{
  "n_layer": 18,
  "d_expert": 32,
  "normalize_top_k": false,
  "final_lr_fraction": 0.1,
  "dataset": "wikipedia_en"
}
Below are experts of layer 6 (counted from 0) of a mixture-of-experts language model. Rows are named router (the router's row for the expert), gate (a neuron's input weights, with its number), up (a neuron's input weights, with its number) and show model dimensions 0-191. Each number is 128 + 24 x the weight over its row's rms, rounded and kept within 0 to 255. Numbers have three digits each.
Before each expert's rows: "gets" lists some tokens that make up at least twice as much of what it gets as of all text. This comes from a sample of Wikipedia text that the model never trained on. Tokens count by the router's weight.

# expert 69
gets: "ed", "ing", "s", " of", " was", "ings"
router:124123119128143142109116111162150109087153106128121104086093163125112099120154136124133145094095150100097112121117130167156186096138129120179134157127075096104131160089116148121133144083116127087124138147102119116140128112120099163139110155150101140135133104163107150124087154136188163128155129134136119158078123146126121106104140097166105121153154174096106111085110157105116098167096127130096115121149121173160074164155100146165091096131145147145158135122147136081117139126138116142132122111154125112120132147130154138101139135124140137124113092123136143156134152098169084168
gate0:090116133129140093113101121110120103130107142108105130092131135173126146136179138159116137166100172092103119108113147103118100112139101094120119151114116117109098141145122122133136151141161149147112138161145120136115130139144105130151116119078146122100112121125107155121130101167195126140172101098076133152143109162137125133142122089121134121113164101077173137131149155127167182129129125165125135081114093081093086107151090169133172151126130153159107104113164152123134134124099088135128118129107127171165138163123135128132074073166156135101122108129130117132159139107137134113
up0:125151080115128124134124105133120085096068104122128112116109140165159104145158121154131129142155152112113158085135157126128136117091163146099160144119120144131113114113111102152162167150102118122090153086114143161116107110139127140117150108096102106143136100120116127132139136154136120133135140104119130146115098155135083117136109115106137113148148125107139107120153102167135140127178101165109143138132059141112202134160103145139145125111111086099132107154116133133091148118099106190159137133119112131053111157096092069152102083143151098142118124103149120147133124131105084134
gate1:128120085144104145140075138114098138144155165113133126139110152072108108157149143122114125132150118125150137132128134122146129196138092119146147128106110122101123146071158143119159124129115114111100166126142115138133085113104119121162100128148154103120155085146163130121087146138131124082144115148105188154123133124127098133151118146108173141125115191147096139130087132094167075153115113117148100139166163166132105133088130125132130129118121137067137109135055170113130113119074134128133111145097121116118141151183138114121125132141128157120164109156148164140101135127158145117
up1:145128132118121131129122098147115090163081081154134148090119129137122122115114130115128113144115158120096129129122130097123131139137112143128106128154168141150141102126117108110155160123137161085124064132129147115119143173201120169056177139133143122132136201150116133112121138108118155159094122154167102107135121126146132087129097166131112118075130125102122108128152185176100152125121086141132147141084097111121135087169085149165143139119154119175121176100140128114121120135132132157109136132157151116139132107118135088147111105143146142140129133145097083120147133133120120171
gate2:107136161114140125150126130107092082136141140148109138144117154080129160135140139062115155127091089178122136127063147104127137114140144121140108133133126162102140135117123149136143119095128102124153088149108140138128115119093145112164136141170121117102091099117123156141148150146147159125164130106128111130149136142116106167129139096126122201111111151128099106127170098135134111126178145110121122142085122138199121124168143146149147143171120110112130134166161162107144106156128150163161160157120167095125145156120146119089126142118122108156177118090160109113151152116171088139
up2:113178122135151146160092174146109120127087108129147110182082164150134114177113132094123147071140137110094114140085110154092153113124076129184097157099142125138134109114129124091104153096142167151151077125104167120119124151134140109100109108122169150149109141131146161151133151144166140139108135129125076131152125128139134148094117110098123156138157152124158092123128134123119149151155147106129158125134123131142114105146153136116119163127142138143161111150170147148121132115099123160119109142134157098105100185160152105120126096141103120097142108081123104107151156127080111163
gate3:144162122091110123164129122145130118159120102108132115149124096150130121137151109123122140102116130103139110113130110116107145124174142171168125108156132123128103150120099135115134164148147174093091071149157089104103145103151119117100117169092134145153100090196167167192129088111109122097102151138113110101111130150122152129144155143164106123106157091152134113157108169129117095172161105151104128159098105151092080111141165141127114110163123101137167137135160145122122169115157124145083129129102138104130135134142145158130138128130124106159176103178132097129123139127141144137
up3:133118121143120149114135096099127109131112140137160165130108158073125162141116129126099133145143115107150139183092148117131096113152137145132147162099137124134118118135133069126126136083102155185136088157108125107144107170155134116080154146142132148152097145147076134124094172104126142136146142176101150119115155166106130145107148157148156102146129147129118171168130167145132137148124095138146126151100151121133134170115129165142129115141107136103086153136109132136116111133117166079111110097116159180134168188116106161141078134128118109113124121102119162168108089101146130098
gate4:138187154153115132122136116132115104144069100159105098121064112126122121125149178116087113167125157069107109180145170162135133123123126125107106149139148126087129179107149144121168138145090094138133121136075145151124107121106177110119093130130115116167123139141112157125087164108108164166123121126166135103096121119150111099100144093149122125107116130129114149124129160141139126152124123126187135121114138147122117110117119173089119163118104130135125120128104116142134107135146141126125112147143149089145155138143091101116098135141133120134123166129098113183167132118208115145
up4:141186125150113100076154129148171149118134115130117104120148163121134145169162141124163140138169124097134118093125162118173130094145148157084126118150125127112118145146135088132126144096143134142134111142116124104094155088135113106100131099109148126130074119133118163120118076094113127093126132118125115147139181132146131137120131167116143129124169134157156138145115089092112166117091080109140132152077134127127139095161152107097119126148130134177117189095095117096086101145141147118104116110170130093181142118141125147136142128139153133142133175122100101140139169121137175150
gate5:135117151147104104148122132144058106182116121159084152125124125160172111108113070109135140138122154100121107134156132151081149122089143106117118112156131127156129111170093125107183133138141140111153147155130113128107120084114128111163090116123136105131131128117133138137122149141128144141100083112104146153169145114150106118174166152098124100125159128110129114131174151131119104115103160099117146155125174104120129098105094124139121103090163123133108148120096133180084170102190103144139111113137163136159141133133150113125135108122120125155096142129123200140106098166133116104
up5:115135123152081162156104121172147164143115140099154089139136117109124181123116154116144103142137080157110102146150154135143138126128111136139135122109126152113128135141121116187086124138131145120182120138151116109159110144189118126108120156187178137173154117139127109108151105107121155104129157217128124125118130113137126143076138152133118161110135176116112127113084109095123147119125115119154112127166127118115113145093146079137129133141112124124099089118097104136134120122118095121113172128134118154129125164132157109145162092173144101123153079142152116101122163113098157100
gate6:133138110132119106117159115146130129159167127106164125128122105138109169144109150164129127160131115086153109109087138122143143130114070122175120122156136155120127143130189169118122144125154141135137166113103125183136117134119173099160116209129104137131131120124122137114115139123127085133147111104106105111101130110112152166089104135116145152164085123134110115124157100165108135119134149117127148132112167143109105093146171079119144134102117177088132170109140134110157137083139099136109151098148114120150148124120154142085119116063113159082121131142116154152162098152146162144
up6:136126132145139109101153122152127122138134118132155122134153152137120152116133159146145156175163142143105144193104148145109118138122044164111107188154149171142125142144141114128124161128146106125160141119107159139115121117134127101120118137098131127134163182147143142113105093112124121092109154115071097130114134143144109107082130098103139150118119111146123110103159127140141148108109145121136183122096169137165124137155158162103076147089092164129118123133149137157133150114148122155115159103115143121117175115124112134104150171121122131116085198123116116113083129123150184156
gate7:101118140122156105141140112107108085072117119146147144103097168148131112141129116103144123143138148103070104103149119155128121146127092166149143119121131155106138129133127102140086132132122102121104095083118111157128142107113122174105141145164149091108069164113094124138128125078108184132097118127148125142115099104083113140117098153112125157157101113111097133130113146138133128157137105092122111108093122088134155114116086131147113142096136089162129124149102108122138144087164083185118127135127135119113118131057111140163137110145136151131147057137133137185140128124104102152
up7:147144129138126101101131091126148137149143119155139196134126141128108119155106131153149121131075090121129080134150123167133149132147110124136134116089093116110107131133121173162144149140173086156167144117146099107137109138118098155128103138096143142135129144084084126183114136142117110116083133101111130119138160112155139125143140110165192146140114120104119111092115107121118124168097103120140099131137185116156167111074144162149096089116097148144100120156134167113102168135119072136104151147155180134150123086116104107144130131083139096139156134093136130144142137123131116113
gate8:150118119101174128144113108098158115107113073166152141119125097136107154095127128127121138136126123132143111097129106119088110142130076101167095118148138166124124148168114144096088136128136162111107131117144110161124134099147126117088127141152109124169126142162183146171110090093117096094154174116096156168146104075173099115155123117142173134117105137128131146139115130148107128179107128115110125185118145144145098132109134130126154101125195095083144094127140133147137120116180156149157131153117160119143121140131161133131165135120095139153141083113124106129098112121142151105
up8:148114144138075120115128184120122128111135148130119122126168153117095129135138090143097120106133125115132119126141098124151146142130108125088138163174081090135088135112114147163160124132141049139144150156103159133125164117091100104122122112087134104103120120144125153133176138118094115128109100134159125149108127142151148130112077151102094132075145113159107144126156124144132105138121146120083178123107094145132144136112085150102157080162070140146132127178124139126109166126087132120171105161119101166133127131076114134125132136088147107139120133176163132147119159136141119120
gate9:109142141077126131154137147090105126114126076193079128122134166104063137124079164117089122137129155123120124116120117127104144109101116119108106123139136152139121097096133124114127138130137163111124133127153156152100132089125110147085120129092126134134126148122117147136142132143113123087164121192106136114167124139114174084137122158123178182125172133094178132100123178126171129114123125153106160114103160138151106102155126129094191099143144139126101143105129103120124089143122150139134130120132117134106144097116133135136102202098115156105089123132105144106127123112148140107
up9:153137128107123149152122161101099091108138149139115099168145146116121107097068099125068124119137135103135106118130140130136101130115144105151127115135163116148165155120122111105115123142133147120143116143170138120085133171121099110142113156116104151157131131139123156143185108110126093084106117134142114110106128181132178124123117152139116124103163086119187131134123159142163112119139117172081170146113176119114122141138135051122165107154122126152107145160113157112123127126111137117117106110142102085115128119107101141127137148106140142103112157108158156088129128135212093099
gate10:182122124151129127038115156148135152118105167136146103132130144106153125104127156111096113179163112138146133141126127165184116157091134130120130134101114071114142109116133168148155125105121130115120159135093135088115177136124155092082136133119146167098117109109117129125125168124118131101136080120122171129120142123122110124081134137116116162134172150132177111123125156145121127124151135122118118178140171099136156111131138142137146164134095143108123167153131138067098123160120095133091154174109113133140108128155075128092145163121140152122138099133124136154168137101111137137
up10:155096128120077120082133150104135117139109137128096082161147146090090145139105145143148122162113148070117125152144131145116135148119138160120167135138096131111133107104153134150168130115157116110112158135132123132163152192173143109126124136145124132108123114162128146127117140134122132113158108128148172139099156115087131096116121149165148132112139155139163117181129106166119089123147147160108134116139135110141201129144136109144087139153130140137141097138117138090138141172099105122124104125124132134157141150167103142135160188130191174126142108156093124148182160141161131168
gate11:122089063157107078156110153125091103103141125115135116152076139134147113157119105126122115149156125139135109110114146137127162117115113131104101152106104120153180133114113067113114161123123119130113120145137149096099142123120100140101123138153145145152097089141094163146078100139102134167143087171095126076151132128115120147101133140108088173133176108123121102098142160109110124154121133069138142149106133119164120150115108116147112135118146143137112177104088135159159137121126144111130077098111105107132115150114113155129105105152174180128115159073123123143114099134135116146
up11:166114113144110108132150085115168079135116125121139121177162125175151130144170049104108124075100115079162127134152142117135150143113150124144169133132135132130127160100143143151147109095109104138104156152194123163107159132162148108144141139080128119142122121109128101130102113126157124108150123153145120135103090113137094156132143125116137073111110131150113155140125121157114137113168137138151118125136118078118128174151121131126131106141155181111116129147086133133159135122108142111109149120138105156118101120102139116170121127105187130119113064137183108136113172131115103128
gate12:120124153124120107140099151117127122088143117103128103114132138136130103125141092116122139092107144132183144105130163107089120108133144141137169161126109175097097135106111138140094097070162105126160074125125172122094132154121111142106099188123131128162148150150191126165108106130119128099097128129125107135102141179128161124112076139118149156076143145181132088120117143111109151161153131104112129197103170138118100157154095117142086104133141129095134132108128122133115131131129126142170163158112106127137115183116109143136125133091118110119114105139142152125110121090117148094
up12:142097145144129124103089109144125140089133169103122144083125130129111129121120090094117153106075169112143145121118130094072124122132184163166157126162137171085097156108150109126102116097141086127147091109126152122148125179093096114121107151153132107119113115112126138108182120125116129118088150130120130150077117146106127147165089125144156122083140155141083075152112143088065080142106127133110124162131132132127099175126090138128104107097114126138145144134117100108099128135126122131139142134100126133135115156087096114144144130119128080100133115109099123134157097132114131093
gate13:103104118127168161134141161111091104131122149174119140098123197139093120152116118153163124149117167144183108146113120150072162140154119136122131127143133116173093147133105140145162133186163122156136143136143154151124112158145122128143138143165104148111087159109116137095139144094170159122083143131145138135098117143141131063123072120151141148113096145155135126122130125132124154147140159142159122130135153122128124144133110142112143125094169124191101126124107089111085148135113101158152102125124118141144134129126140150111155166142121115103179131098122111093164175109176138120
up13:149173160106123123144157122125115161138094114107174116107118140125142121157173153153100138139170122129105117132134177096156137132137148111142119117076112161095132154117129170169113143126120143134092127122105157097117174113129123151081164106168139097126204078107134131119109135088086137147165102142097142087164123120100120127128128149096148146146098115118120136117103142091120173108135097132154168120123116123172150142154146089094146137128134104152176160122133175129107107123154114120151100141130169161148105110116132110150127136152139087119091110140100137145116128098142146098
gate14:077122105101102112111117122158134113092117132092155152123122114149081153103080121117104098129087146101151123145147099131144139156106132151128096146119126129132100122164134114117094124112091143071110151115128117134145069098148150154097156130173128112156105100135098144164103115122145118165147145095146106133133130084155116137118161121123153086104101147103121138089122148146160100146153163105108162117115082147092113163087118112123118120143108145112160117160128119119101125130131150125129137180126119116170111101089076118126162091158149126097121088123172136162138103173144153147
up14:129139133118130138148134112147092133118103122115123110142137134136157130185182065121159155135179121157100114170096130146096092083085118115123130098101146151157129090122142114131144171149151135087132146112151178146136153121138176120137132118102108114144156106131122114118132112095124132142137138156138164116174096131134110141149151169120150115201146119116125117159156125122144155156119088128139123118160118132115139082170108138114108164121131072120087109122126117126170174115132147072105145114128142115129084117137121106150121163121137139102139141093103132142112194095139113108
gate15:134120121098111143184116130106154119153151141155145152054083121134160165148150158119149128127086138111110132125110127103099140093131082139125140084131126142081097135141126068107189113124141137116119157137127111107081142102102158081122117177142120138137107156126140162108147137178124142169143145137125113143112138115129157073108173134173158112141117128097108163107152127131125131141153151104127124161135171135137134115124137134138153152114125147112149176117124107135116113123119102125159127126114121124094193084144174139075153134152137116143159111144148111101138123161146123099
up15:145114125156144142175087135158113097127104119135122095129097108119106136134120144123104133115169144124151142171095128141136119124073134102143128148118056114083116156127119122113137064144162124112161086100147113102134141108121116133139125177122152170121071108142120128106110139166131089178128120128113123129126110131115112147086150132119158144101135097090134108142118119109133172134114119087081166156106173095156099126145113112133123116142097135093135127096115133159175115134110163069144123094151116097131130092124117115097165134114140123118116100099136155136065122099124154131
gate16:117145171153153147139130096124136139155088120129171150121120091081161176102146142139101125125137093124119147115103124091167134083104105106132099151105113136122103124101113111130156090117116161067102108142164125115148136106135112102162151103129109114196164108155088175141156141097120160128124149124117071149138100105124122138138115099109159098141179131098087188096132104136154150131154108128125112112120088095127141137113159135149120113126094111130145130131110097114142119087112082138132137138114161114136083127159115116120124147149131142151117114142144086177140171142142126123
up16:157097141163096114164127141106124093110144102120127152125142157175187133149073086135165129069114096143115139149107181136092097121112146153124133089116115153129126124156150075146137157110086095127137119162124118099122129158136154115137101150159113121081152150082128119139127132116119147139123129154129142118129149143125105114145118154164158138168100108163112120138107099112069144136152084139114156113118121161121132128160116149153122161142149124105127133097079148181134147150153123141103117108126116157109095146122121179163114133118150135089124151108099062135150121153128113116
gate17:127135117120143097129139170098131091132140113181129102170153142116113156155120088117116122133132151117161156177155123113134150142123133156174147134113115073101115141138130137097106122119161118177128130116159127141116163136115117112171113111131096115147103114166108121154191113151150142112118109120125126091094139092083140126145154160145112108118141052108089098109166123155097124074130146148140153183132107149153132115139149163097094143128131179123100107131166129136145125111174125134141110126103080144109081125150120135135151142128140124084117149139125123141176138099129109165
up17:075143104124146130086142141149110099130097102097121130136122116113123117098140097115165104121119143105152139105125129151086120119122103137159150148107104088105119129124159201155194138099171135155108150102171151138141179125119091109153145121158148175118141114129139101135151107141105138118123123123127134137094137037091090119137112128158121149118132130148100123138124107119088143141154111118148122161097124136146142138156149162102159143115117149138151115128132161128090125088150103092159088131154118136134093120156161153133185136145119111119153137156124116111144165149070126111
gate18:106096110090106165142079099118096154121120129126103133138158133119168076124125111109134117122108128126133101140114127086122127140140138131151141135084149141093089146155163136130099137083168105078130069126105149093117151138101109135129112126165111154125124095130090090120168144126120137138127156156094162115071112105126105143150158142119141140110166083160119133115158143112120117127142126118107106143088132148120163152125132123075119159118170121143127110117131143077140121147110151148103117152185100136080167144153116125086117121168156163134158132160164128111101120171128115097
up18:129130115153105131102136125165141129110129087139118151096138085125124117096120080159108104132134107121161090155143138147131194121166124173111124146141183125121098091118069146092111133132124158144140150195129112139123135153108121143168124152112104122114113162100151117136103117144126119174101128100099138133114105172143119124145135145130126143107112175099107094101141133132144096182102180128075123122146124131130143148160147117117157121122076106149137128091188149116118111136117099133140120126173144152158141091122082098128131101108154116121126084170120108111144109128105154139
gate19:139115143153136106120166115120107143126181141140148137104142119108129159077143136121129114160114132112112088105092106092129157147145173145156128119077116115100135103160131114121082139120136130076091132148122118125171148167169107122087125111134136134075127106147146105119201127145175142124082109132108126104088117146112098109116132122114114157159140152153117125144143125103154108146168109156116128144121092089113124128105092099171141111138130137119145110133158111117095127140136108138152128139125114155097170097131109120159089122076098119146158114141122120147176110080199134129
up19:121069124095119136097131105076101125104113113133129090106148117159126109108093159124105151114161158125122113156155112110110138139158148126122159127114093142120085158111098138127162117120148135147156096095162144113149128096116092133132112105154167127135099144117134144141178111139140119165104115137113150120154171070118160149155090110116182106132125117132199089142148145160093109155116125132154135109131125118119111168107110117135124088117127127126153167099132116102083087131140106115164162098146128142093105110106141111113133190149074095125137083116147143127136119142092124143
gate20:123116115125119163091138106160090125110138135155192127112116161135147133123104142092160142116112126154133129123106148127086166114109117127096132149135102146126190149161140148164139148109081107125102111176136138120109075136149136113124099092121134115126115179162130151156155119105136132147131141101141105092155137097133138150097112117122103106136103130170118137159108154144124068152099123109140102127146105127100086221141122129152099172151123116155117111127079136116088164137102170117105127163135151136112132116167138126155148111161152128160126115104103123139125142134176147125
up20:099134123120133139094135136133118135088146145163178131099121121135138164116122127097139112098097083137093111108124156133165122137138140082098125160138080124172186143104141158116163099143102123152083128155121136147164124092186118127165094077157147125114131164175114130135118122137107112097088116073172167096146125135132130110119100100149117118137139156148126096145110160106115135140107128144133098092119139120155091164104156124167131122136056088104157106106114131098116137116128138134170126179112140126130110127125160127119122114136144137114147156119108085149118134136136106172
gate21:156078078149141128115126068149067168130080088115129149126093113144136159131145104082095162103129112139132116128129142127147160110150093077136137133136134135127105117102133081132078109132093070117103149127113116104152132132147128075115095105108108123136103100117139142106090086122125123147126099110149150163098157152105104132127111107121131144141140120105153142127175162134096111074104118130159137166104135125109098108141142126107148107146094122116144119106121165101127108131130152130103119139150151138095146132096129128136101141188152160124119161101164114096110116145094089152
up21:147109123185112142129185119143135098142144139121115109113110125106127151096131108157153162136116168142132114141112121099081108195144164105128144086148110171116170134148113129146140148136115166158131122140135135158119161167134151105104135136111148158137123129190098080170108086122109128125149174120104166114127118137128124107130150080169125119086100134121100105140094141100136121152165115122110126133105151098142138122095102094160125127101168154098077142114139103129162117119116110129130159139116141140182122127188127141142170149153129121151143148082115135131149100145168126130
gate22:186165126115103114112073139131128136089134146094128195120060085119100131147135167153127115167099163141107119121113122127097089100094120123127107151201145141115178130147158133115134119126139141147140117121120151111147122091151121166145148104142144114156119141145087157185090108163123136180132137126141099111095150113172138113126128113107116145144146130107114107154094125099114092127107131141126152139131126151129121156140099130093073161160121138127104112109126123151150075089124108130132140146105143128155163140110180114124138127160160133143108145163149109117132130151126157145
up22:167112128104091114160116071117189103093091106128154157133124118110160141159161134107128128139130094137137100130100188106133089120156159141136099108145147146134160144132105126131109123138117140114113115089123157106083098121142131157150108134113182124113164134173131107092085127107156152103123114161119135130118155157139129097157101119131100113098106127119134115118153132082137118134147122148128144141095104170122081160136132122133122143108139102168153156108143146101110160133177128153105134157100151149091105103110114139149064103143103072186112127140137121161112118129101147140
gate23:112118170125190144129107065129151099117158127107137104116101084132106129131116133134102122128172163121121086112119141120141114089136165177122115094145086109123132090118118100152143070149103073120111120095134164125101123141154118121153134168145127077113137109131091151115139120124152098144132122131150147143119133122147127132151134122159123081142120107140125095126144120115188151137145092134149142091141181134125094112125102125137110120157087106143138088135090138120145141114095120170112147120074113100136146112099120140150113084089168150145122140144149126169179113115131134170
up23:139108106099186151128108146080145134117148089132099085119125120130168147146149109097116074119108139134111141128127130142048109125129127121143171132149120158114144151148160154146160152129151130130138145095118124169104157149134150132107138122114119168136140142108071136127158129116123085130102098135120124105083142116160149149152101118152186102075142096140090125139169122177127114131127149129093132148148122123121143120170112181131162097149124130135134116126105126077093129137117098105117126141112183136103135139119127149150150143108140181055124107125127108122121101111098112114
gate24:131107175130132143114088099141128184130121135139133119108122113130109084177148144088158128144080180146154108091084129146166140086143117117138136110095152119140087112143101129113107147113097089119077123094148138116099104124149149113157141143143115110112107169133136114111152113114155127124075125115168137156092135158118126114076107189100116151153118136145136138126111142129153086090110126085161090100131161136103094120160139177116141175141157101162131095151101133108142136127104104111093112153158119120111158125151114158103146135105139122120082150139145126123124133109127094135
up24:083128103136104127108110126143116095152138156119131152110120159139142141118107130180113112108152137105099122131146117137145120139123142104129108060219105133138118134145141150118160168168134129089155131137146134135139135128143139147105128167124178089139163118153099151138163150133098146123147138140105130132106137112103137144170179089161167121057110133144119124133168157134098155158164105159130104076139119128095143112128092103157136120119135150104145142132107100165101178080141156125184144142118132122117134137128187121095105122125139109111126101123147089134128140134130153135
gate25:124120147158135136128129168154156137148138164104136121152117084104171140117146117127111089151111092163099128129108088137094134176170129134171159112117083152166143179130087115116118112080135174132136117143150145108125128150124115123117100139104125166145173110133152112119114093120124170113155120128125106100136155166077147142130150076142139123111126135143126134133074135114119110106115139139106106155130131133123088156143149122115152113179126139124165149146159121117130167118116113114115113085125170101094081117174143172130107137126138156162123097104104122111079125103075166117
up25:103127090131101112091140081136118138128101113129139084101132105107121188137130130146110135128116138112130113111115099096149106096159140134148143098104107180152139115092136144095122167080152155145090138133138126133149148158142148101131170142082138102166138129112141097110168139128157105159149135165148122114137134184097144128125126137169096103170175141103151095137117148150106123115107160109086132144111088147097149116140159125145142149135144121113134147119156113101137134119099128091145112175174163137066121149155124146095093153130140116142150123136128142117176107146077165105
gate26:122120122141118091117112149128154151114113146119155081124145128124097110142156157064134105175127094158147098116158130164129113154138187143071127112095183130147113139105111142136146181112139159114095128129168113147126137129138129127122161148090125119109132108134129130108114121147130102126150147114121143096157108147128105190115157143177147166142100150135176138128135113124132140120150192111148084165197135155112151108105089127132132145146156127144128153130111159095128126147152169107125127133094137111091145200122126091126116134100153120121114115133148127124098164106130149152
up26:122124157123120116071095081140163118128119115060111113122091138133110083127120114087120095126075190147094115102151095110130123121141117162100103121148135109124111165140143152118145087147108112143121135155129148142130104146115120093156143153126058152170136158085136121144155159103111132155136103135155116140146118102149170124114113127130109105115119130133117150130154120131124127109109116110140097122159112088130141147100106150128152128136141119112170086158142101097104105132060145093139120118138123111116093115169146160088130124166153082142179122128150147108114169149129109163
gate27:127135164127161178083101145140148140153101119111136105099118123093100138073109143175107074117130128121162115101146137139112121143138089110137123133082138122161161099089141149121124149133128112114109136190149111142136137112162057128135111098144121105100174144126183123128129133150113107119129136110151132147142102111163131142125144129127096160094118141114139123067170133138125130118115139134111129061089108183154172144104108127149135115136107152114124135125119157140145132128146117172124105151127149094103139128170160078109136112129138120161173120174115123128141122133098155172
up27:121118081100106089167145123136130103112132156137134138147145135168164129130112082127147151159125138122118099113124150190138091129138180122085126063165098140110102161140112113107134091108100143110141144112148138126131134119157140098149106178125129140186117107115097144135118080108139135159126152117134136102139169137111098112153137119112157102171109107113150120177106115100136117141137123100095140172148148104089138109163128128155141093115131124089121141118136103148120111115119151096143132066129138146168088107073114140133104155115129178108098106112141092119118149155168133125
gate28:151135176098134135163134145135127184160140123125139106127139125137125080165161133120169159097130169103129114126153129123109131160075113134153116121114110156141187117102110179129100141101127103177103091129091182120098167141117138104166108141123140114094130117120127132123139118073145111130120118147166161158140107145119137090136089160099087152139103119135123158143115115153136147132143115156085128154147128116147057168145152104115137096126156119127102130161136122117149092095148127134116131147117132098132150170138107120173136125121126161147097153108103115128148093069130095117
up28:154139137111115129177144106138089095175157146137161133091122167114141129185135147163135176142161128142097126140165075135112127140074154112137115165148109138109125094131139122132160134107152136126106116108134137166146175155117151116136142127092137122153156084098120136109139156117156128109141119139115138110098142132163112123171142125157120177143131112142117123182100149145136178108111146172113096150138140121148123127170131089145093114077146147098115110130122124106141149100102093162160136124114114158120097186130124126151106153094119157150117121061112126125169120103119133153
gate29:121107117151186118110118157131136141097129142099138113116143125096132158160132129123120114124112155108090166160136117149138150147138168111128108088100117128112094156125103092115116139098136133148141124097088135112109131163103099190125134157131106150092132085111197109125143126101128158156134142130129145111131116148140118114106119093112201156112093106123134100129068159164126149151148127139131174141097089155122119101125151142130146071153117126116132158121145129100121132116139110150105103152112113109092125187134149137125101141134195062099106165129158141132142139140138132102
up29:104138074117125104135145116102144091123099154155125161145144136168134131123155101095103127093161126133157105126100119083112163118162128107126089127106113099117085130122106133101119128178118062148145096108099126133146139124148073136117125123057126148109111141140093113158122108143129137151189141080134161140152124121115127081151139073159131118163143109112118108167152155148123110111096075141156137111123118107136124105160117120121146136136125155161081163137114127111118105091094129147109126155118129134163136133109131135183133109123132125074144142098147080124097147141119143114
gate30:128140145124089140128131141128103107097103143109122082150107114096113137120156149128099166096100156124143132114133127119126172098122095110128104165098088160102138114141108131147146130147111145164084122110188150120118123147124131094149120142138135058119142106132110109149117126134135157142136139148141147118117098179118070107129151122135135099096166148087110121174117139117139143133141122111182107110140147173146128122097127159145156088126142154120116077151125137146128128144122157139127080182103124143147106112134061113126162086148112086164127095143074171136128138083113132122
up30:125099126171120127092164171097159147124124139105159091137108170149124113122147148136134088133082119108149172119101182156073126136150129111111130135137139136203126127158129153144119151129107119168147140148117153143145095116125106120156110148120132110148185141143160125101154115117160149098123130110117126103133157165106127087111119127119093116119119177121154162128111136123093156151161138127165155138156089160166126098127110152131125137160111172136142141179120123162163142129132109110119169144123127099142068166167147121106124143149124130117174178119148134106135146124143130166
gate31:125114141113171133135139108148121146150187119154116151139094125169175126124146120153146138094102179126108101120144131173150170135113094126105105157141165132146144127171121129126125098126132136127116133120126107140139111085147077156156118134162110130123108163127102122175155141123123143121121163120114079125134119121115159138099126164128141128131159091121108164118066065172113153131117129130127096158117138109127122132101159156133147093132173126097162143125104140139134122108148143139116103153102131115176106066108108156110133146108102104098168101114136183138169091133132077108
up31:118172109143099134088143128103115139138195135141064081134085121126109154121143122120089152185149132164129120123114104112113132107136166163112151111115128159113153087163096117125128121134141146128153142127168134111119122123139112126113074095120157141129131139107128143181109120149142112114158125105155114146128127128140166110129169113161162136110134137133128141163138125111167161114090069167111133149149149115131187152112111134123152136121101134131121085068134113104104135147150113105128149122142100138197158082112133116103078161139122107132167158107125107140147111103135148113